Weights of a small mixture-of-experts language model, trained from scratch on English Wikipedia.
Size: 10 layers, width 512, vocabulary 19507, 124M parameters.
Below are experts of layer 3 (counted from 0) of a mixture-of-experts language model. Rows are named router (the router's row for the expert), gate (a neuron's input weights, with its number), up (a neuron's input weights, with its number) and show model dimensions 384-511. Each number is 128 + 32 x the weight over its row's rms, rounded and kept within 0 to 255. Numbers have three digits each.
After each expert's rows: a language model's description of what the expert responds to. This comes from a sample of Wikipedia text that the model never trained on.

# expert 44
router:135130152117110109136124133091139131101186112142186124161080063041109105105105204102114102202134156161146104105190175100177068140132159140153142157155118125119140192149168121126112102087142115146081161146095119104122158136122139040104120069114155115095109189142141119114110119133110178147154105126106101094120136128117156112096140063123139152119133207141125104159072120105109138120186
gate0:128111123055130136121108111084157137121170056203142143097115153151162106059129127165130098129150113166151096139120141159106094127172189141159124103096128134091112086122154109100132124089139098113129151070127107153104158107116160117096108133135151097152121093167076110103066104085128125144103066145149120120127048128110146117165099086117146155131103135111127111081116127118054133113097
up0:093122164145086109129092093137172099091090093125103087095122189128155096137152172106168119161127131113174118107159176098113136115131221127182114114093123101155098112080150150179074167152171126078145079117068098123147171134108152159154062079093138172126084042130117107196131121081131094129152129082122121118095133132123138185151164102104174160096127127134174138109118179093139113108110
It responds to: Table pipes, odd fragments. Table cell separators | between numbers, section markers ==, This, and inner pieces of foreign names such as iv, av, j.

# expert 18
router:165121102110119075131114137106066176100152160142140062081130101133108127117085081079128083106136083140171171087100138137131072149108131151118105119155144145180166131132156135090165095110137069090129109119133059164159147118152176111096141163133116101100170114218163133085146129091111223131116114116145155113174098110167113201092110133087096137110121142142108130089124087080182146084137
gate0:088167155110141143123150131130160167145098112090129156170195107105123089135150105149122129150151105062144107139190149180165157119128161156113134139122105088105154121101120126150042082142160181170084094158155120158118114172107132131120123087113115170102181166170169078204089165073064112112129140139106154107143102083150097120138065152169109111129076151116078135101120152159132176109118
up0:108091102111082132165128147116131075098135200147123121135076168150149207088128164171151147119112119188100139121091151129109096113132082041137101130108156154162099182109143137127146147137078095086140155136129118118162129089147105149162173145124134074139098112120165156097140102141188123125126091154138142175102114138139174132106179078060164162133173094192150127084140076137134127117131
It responds to: Capital initials and under. Single capital letters starting names (D, K, Y), words like United, San, West beginning place names, and under in census age statements.

# expert 42
router:093137175084157132140118124067180135064117173073149185099149111110152141125165107138120153151100103091140126143116096147154122152072080121025095116085140159128134124164135069135137132164134130150098121128174099100122142162123163197101065155090143102142089106076077097147158183135150136116101145148139139114121189108173136138149148147163135172145188100132127146170139112159163131118150
gate3:099116084128125120152168153184102129141141138134131139132146120161158110109125082173206150098082125156147141169116128071108102147152129173108162142195133147112137145122148113189112076109110123145161146182108185146189134143139142099083190150174128157193131111143105114097104100133118137095111153133117157092100153099120147156103068151141129110152161141173148145116164140121130134160115
up3:095127117138117098185151149181111121115141130144116124132110121161161122110119075179152159093066125158126143143110136074080136136155139141122153139186127109112124119128156119218107047113129134122144164187137166128200112169112114093109184121177108168159141095125118104088064079133090155097114136125130137097073152109114161161139099166163128095160155147167175140118147144152098127117125
It responds to: Year digits and table rows. Final digits of years like 1997, 2017, pipes opening table rows, and common English first names such as John, James, William.

# expert 16
router:113172160091131143194099165094143196098139139138109107151133161111053134115105081137211127072096163161093083157182138148079138148106100163152139107137089153101154107145131119177129080103114102204094157143142089071145139098114103161089167138143126128151161151125157076119094157111094139095077128094195112115202108167151119091057110104136143160135108129137085126184128138126131162164050
gate0:130114084104144126164141111124123144134136125125142138130133110116126152114093162146125157100141150072201130141156162161141197104120150155121162149127151178093126071208121139135119090154071137112087105102105140135110161133122097081152105131180053138081126135113138059145092150143122217126146149111125136102117177162152163174152147145091095097139120169154132146170123114153153111136170
up0:128055079112142125154123109089130147121127127121119146146138111116130141081056152128117137109160128070201152141130138154126169107129140148137168138106146164099158084180116137127133131163102118111071125089120141155107108150099104091156124124182046126093149147107141078163078145115141215154117145140122126109125164147127165152137149129107099085136104157157115160142122125133142117133166
It responds to: Prepositions of, at, from. Prepositions after nouns, mostly of (Handbook of, University of), also at, from, to, plus some title words like Conference.

# expert 26
router:144152076158120157178085107065161118152152079177126103090103127118115135101174112150101107133168185098149137113113078091105149170109135127065103140129190094059123179118149122078111133109110078147145098183163128136174152132102157086094102140149099060148148212143145165097154173077155124108116144161131134117128132091178173111096121100113182120090100185129157133116150051124153098119190
gate0:182127103131145101116146151181150126106111130130127102138094075139082066155114171160174113132100132104095097112116101130150139121138140092115090130131090142117177102146133132068135106153098144124184177159124149058185141150140125121122118085139133122132078090132148089189116172108146149088158102117147089136159106146116071122144147158144147123156099134144138158163143147098079157093144
up0:106122128160089163138063083117114099164186145134126133100160198115222185107148067082080136151129121150122165139167118154078139135118071195127175164114145124152061157116114104212087126122174093137085093064167067141131098148128123174113126144080174122111143112158097141101161096123094103183116163177121162142099170143086142140109116073108120146087130107095139066109097096136187095155144
It responds to: Not and initial capitals. The word not after could/did, single capital initials like T, M, I in names and citations, and table separator rows.

# expert 9
router:114197140068133077127145097159137123144148168180158157174133172161128153125128178133109128114087064077128137088202151182082110086210114141158115120119178108112165100151122110179111118140086105176165156196155149153151127149105118162073162135220131111148155168149095121120146111137144132166113126084164161107145163154121176113178120143099110155113106087187171126136079091088145104099083
gate0:062106156118218108164168146176083126113174119123159132129138120108145084142114060090058139144090156103137149134118107204133137162165112131176142155084197135163173178130121105134102033097091147086162113165141075117182107087172157109120145092100109068149131095157144090155091135156105079097102095157134104135143126093128076118135134085099104174153145091099117155114110078121116130100082
up0:119110196126200140154135147211099130100147123156181164144104119095127092152121071107084134154076135107130152152138093206121119139184112107179133137097170149159111196117140123099111029109075136088108134165143122135175117097173129133128130083086105064157132108129110147120097095139109140089115052144103099130142150079106050096118112118130102140121138089085130162101113109077116167124084
It responds to: Number digits. First digit of a number after a space, parenthesis or dollar sign in dates, ages, coordinates, plus verbs like began, started, found.

# expert 30
router:113180164173177170117083106190084104101180156116118151121094164087127073106141134134184133154143090091087190153114090100108102112107126126113171136116162111131095178160097165125163143100088162143143114100142097145113144046103115097161132102153159094131138170115149086123177116085103110095119142076136126083152099133179135096105198112171131153136087113131069147096118098135185139124189
gate0:131146121153141143143139062118093118138147125092149042060124159086118179159126115107106121161123125118063105127154121118190120193114141114117118038081106152109086114071147143134132095085142144092126079209170070092151155083101057147168106092138084124109157134101093156106146164168161140109105097089177173118120130146058137165207124086161101187152110086121093091103159112068127165118117
up0:128144120151159157140126057108103125129133116087126045081137145107107174140109111114095116161112135117058118133131123110188138177119142130116137049092114149096107111065134129145118116091145142103113089192187091119152152083095088147168118089181094126148160124096088137108169149173162147121101094065167156140118133158079143186180109111158075182147118072113110086098170125064116151097114
It responds to: Ordinals and possessive determiners. Ordinal words and determiners after the or a possessive, such as first, third, its, their, those, plus the digit 9 in numbers.

# expert 14
router:101186175108140073105077132121138136118144106135132170129109117140175141120147204184101091106076111084170110151147111097133086102146114155098179117140126161164098135151106143138111159103144084195081057141115136161098120053145101094137113171103136154064085113203147162107101098122165149074131140125165101094115129142125141137117110179107109197047164140101090188127132138064089152142136
gate0:140099160158121131152146139114135104162154128096083141147091108096137127097107148060172111173074117086145188134083131102129164089082141122106148117130112098208222125102093089124123143140153154114121086120161126164145112122157169173155072117164172079129082134134082137169114196091156183126164104174124122115143166114150104158124165108174137110124168128138180146114121134129126191080115
up0:083098110131100115116157156125114084100151169082058111143081139131129136133127135143178141168099127125129200108073092148106147081096120149088152155134148112227151156106090068040115144179166130123140089137128065150159110168176105137115130123156168144122126146206090128168122186093161147131157116162121129135173143085147123110112156098172171126138157128153155172088090116128179112120156
It responds to: Sentence-final periods. Full stops ending sentences or list items, followed by a line break or a new capitalized sentence, plus abbreviation dots like U.S.

# expert 24
router:119232133082168166181197135101083164190127117081104129081143114101089140121123121129187118093108141142119064152134102102124065131125161157162153105161089131115084203125152129169136167138176072170126133106133134117191157064109157126167122101141110077123183077156121190217152125146082111120152159141088100086159097118148079109073143105172125092127098175053078163113098132148139135114100
gate3:132150185139136114117128113108151130122072113136094067066144135113127126087130118110134142157107152161157056149153136111113118076064128138122087096157096180111173133104128163124162157118114126121127109143145158118178109156108114132077170148111110155121088125143116063177131182155148099132135144061124130094117152111124097179106182096130125111131160118075123136114111190097082102109157
up3:099076158113085123140116122119169135116148138154118076138134169157124115064102131148149132178114156119167116156145182141123146183112155159173171112124128137058112094140217210149094166085152096093103152149178102119120151178096118111135165075143137114119147209098137187123153118138134110150115178139096093131120109086083092164143111125122167121172113126056124125144089124125078139114062
It responds to: Suffixes and place nouns. Word-final suffixes like -al, -ed, -ary, and nouns such as town, region, election, round, Station.

# expert 10
router:065160085146155064112089136155144108183142152124115077131134110146099104105143097100120152108093108191172136102132133128116152140152133140093118085153140086178156153165114124176067093087113158173153139119144144182178128084189134094147087173161117125044112102079203142144102146132119170190062171100132171123126109120137137140101113062174121123193117151164143124139151129143109125138161
gate0:129075110159113064115102166165080200197141150157144138076142109088117112120140127123141127152071109190172060169123121145126189170115122138110121060130098164139149109191159178063122116170159133142143198146149104115101153111088150145114137076148051122096141147105135159125073130167155078189126084132170150203102139078086152111114161130093103168117106060127153097176107128140103189116104
up0:112143106124167197104055118147140119170163094098115110162088150145131171154152093101115169111170088114155232115197101144120082120147121119132114184105168167130177098056112097131089111062119127134106142051111126137096125158134084147139152139089213094120124142179102073110108157162145156095109166128147151036197090176088086147144072147136125147117131156178060102121153118143119090110146
It responds to: Country and place names. Country, state and city names after in, of or a comma, such as Romania, South Africa, New York, plus the words where and such.

# expert 32
router:146149154067130211089153182160144151103134138146108097160129119104143163135135121099141185102087176148147116136144129215099085122153101122113134162154134156103077103110097177117160117095093172084110119132094115107081105108153141176114134116119142085095125137093110151093161155134140093133064111161164106109172120144146101084140175181143072134086082090087153131153154117109105102157171
gate0:125145117123126139086126172106125158193082105153109122078197073080134127152102101153165147133139142148160109136125092143095117099093169066145133071136102157133114174130145149161020060109111156098072093165086104150135103120142075226116152151135060163136160078147152146070136191153123124101160173141138135112148186091191123129129146167090123151110129166189143146156120120148159130138155
up0:114111128126123148085132155073129148177096084135105171108208095088139084160123127179178131111136122131168080137105141114122110083106173089152132118131120143142164166118130120161045035108117149103085088180076135141128128111121094199092126135144097166174123059123142117078137168160133164098167182126110124107134192115200109147123155142090102171127133129152155114169093098173147154110150
It responds to: Space and opening parenthesis. Opening parentheses before years, ages or authorities, and bare spaces before years or table numbers, as in (1996), (age 60).

# expert 36
router:083097131081120101185125119123083151105092138111159082127125071103190121129119150122143139115125109126118074101197154096086180213118098101121159099156058133141119075083163126115155132150099106106149144169111186088124153122112168136128141167147061136171081143144173149123149093082182147128157135122120117215170123150120142119162127080053134111154120154109123126136130139112167048102080
gate0:207133089127135122086129183131165091117103021174072158156132097114121144136101120129090177083075137099148165177168158152116089160129153148119084138108125134126098109128118153161112161141143138105164067111086116196122118110123135125138175075148068128201102096146126096085180147128124091119108102108133141123116119160112140095157074142062118121062136140088152133102181121126107096115148
up0:065130139082143141139081104094092154125143247073151102101112153106128089087145132116118122154128160175105088062112092109101180131102129120151137114153134161152109104155119142099118078116131151152066132148141170101127180157119101131068122158082194120078101137119150128170103133104148143136138154175147141128118157129118126124082164122165146119183105109171098133157050144114140155125120
It responds to: Scores, years, article an. Digits after dashes in scores (2–1, 6–3) and within years (2014), plus sentence-opening In, On, An.

# expert 34
router:111073116145148147062073100146120190081126119129120137124131087157102072149101106045110178115118116151142127084143158150145144105172136154138127102167106132178168073128123109157147098103120137096132166093120173158185102084093094133136095124143109175123158085100143129132105091158110183100151114078141158101072099172101135135181139147107139157115150073128081178199135160053058119093149
gate3:107087113128157070117204133107118165082083125146085076108118144117169156213155114078070149192118152101121146140165160131101182108134107118130129035134137076078145127120142190090089057103100211121149135144121134045126088110133126069152083086084128149146128087094083125141127089076177131155123131114101152150137174119091125153156094127120154158138181133127117175078113146165129179115176
up3:103068123142187051126190149089105137097044144145136111102136144129149158240182112108053163203096130053123125171142147154108187130138099119119129059143122084109158162107149205083095055135121167118134125128144121068113075074146141059145110090078130128146154121125069128132127111091173123151119132104094145142106151128075131136147077111089123179148193115150129165090103179172122152093158
It responds to: Vowel-ending name pieces. Word-internal pieces ending foreign names, often vowels or Latin endings, such as -o, -is, -os, -ian, -ius, plus the word until.

# expert 4
router:136069148155086119111171137179135140129126151172133075135134122093148135149155110137136136180122116111057129175092150159157120151142143120098119122086159144111174100173173134136103133105128134121106141098184150166109156137103178166123186149132104176111177120060141142134174119132141136173099190148128155140141210077193143167086173088159122161160206138097151095133156135119120121151079
gate0:147118113120102130167099077187108138083189087168139160097104117147147155128114137187160137127107139148166133172100108119128123139188106141072134079175163154072144172145086104125130105108113165087157198206089151167111130110101152120132123141112152144110163178207092151177141126163113151112115138168122153084181128106135159123164062103130215163111115153102089092097139130152066136098103
up0:104132121134159149097163168085143080153125189139093090202145151096082127086104139085099098161098164097088152093123149104114140132068173129177135131092157092179120077125177151107124153116139116148107050100169099130123109161223109126131160151170094145121084110018138131114147129056138095128116143088105093180085122186092084163089132138137099101128126138143180124182085086109194140120168
It responds to: Mid-word fragments, party names. Inner word pieces of long or foreign words (olec, iforn, amm, Fal) and party names like Democratic, Republican, Labour.

# expert 13
router:097142135175127142111080061107132142074132161090066091102165139163149149095090142166080136141155106162140148154162155120099070069116122153128139119207091117086111097158087137156088227116166138144120099181077131122115147130132157141141106145108112082181117119129112055130187160179141129069155088105130113117101085121129174098088086119173190098064148090192126129142154175091176115154132
gate0:119150077134197098102111145111133111112107113142133094144134106169153166095167078166084166117190105116089158127191151093151096149127097137130123166145136164086083125129174114118115122105162122097121134121133075155113110101126116224069141085124150109144090115118162141091130172124090122124078094183115105099116131140055176092123062129153149106062130120169080126152166102168167119185158
up0:129137114134196091109110152077137111124093109154175107129139122132164152099148081171071163132157104143116156143185152072179086123129103122122108143160170152071088125132150117143083171117181104101108149119133079143107113083107114215069149087106130121127124143114146134083122158118102101132081116178118106127137150132049169090134060143168111115075132100188097151134165125175139128158130
It responds to: Hyphens and dashes. Hyphens opening list lines in infoboxes and taxonomies, en dashes in year ranges, and hyphens inside compounds like user-friendly, single-season.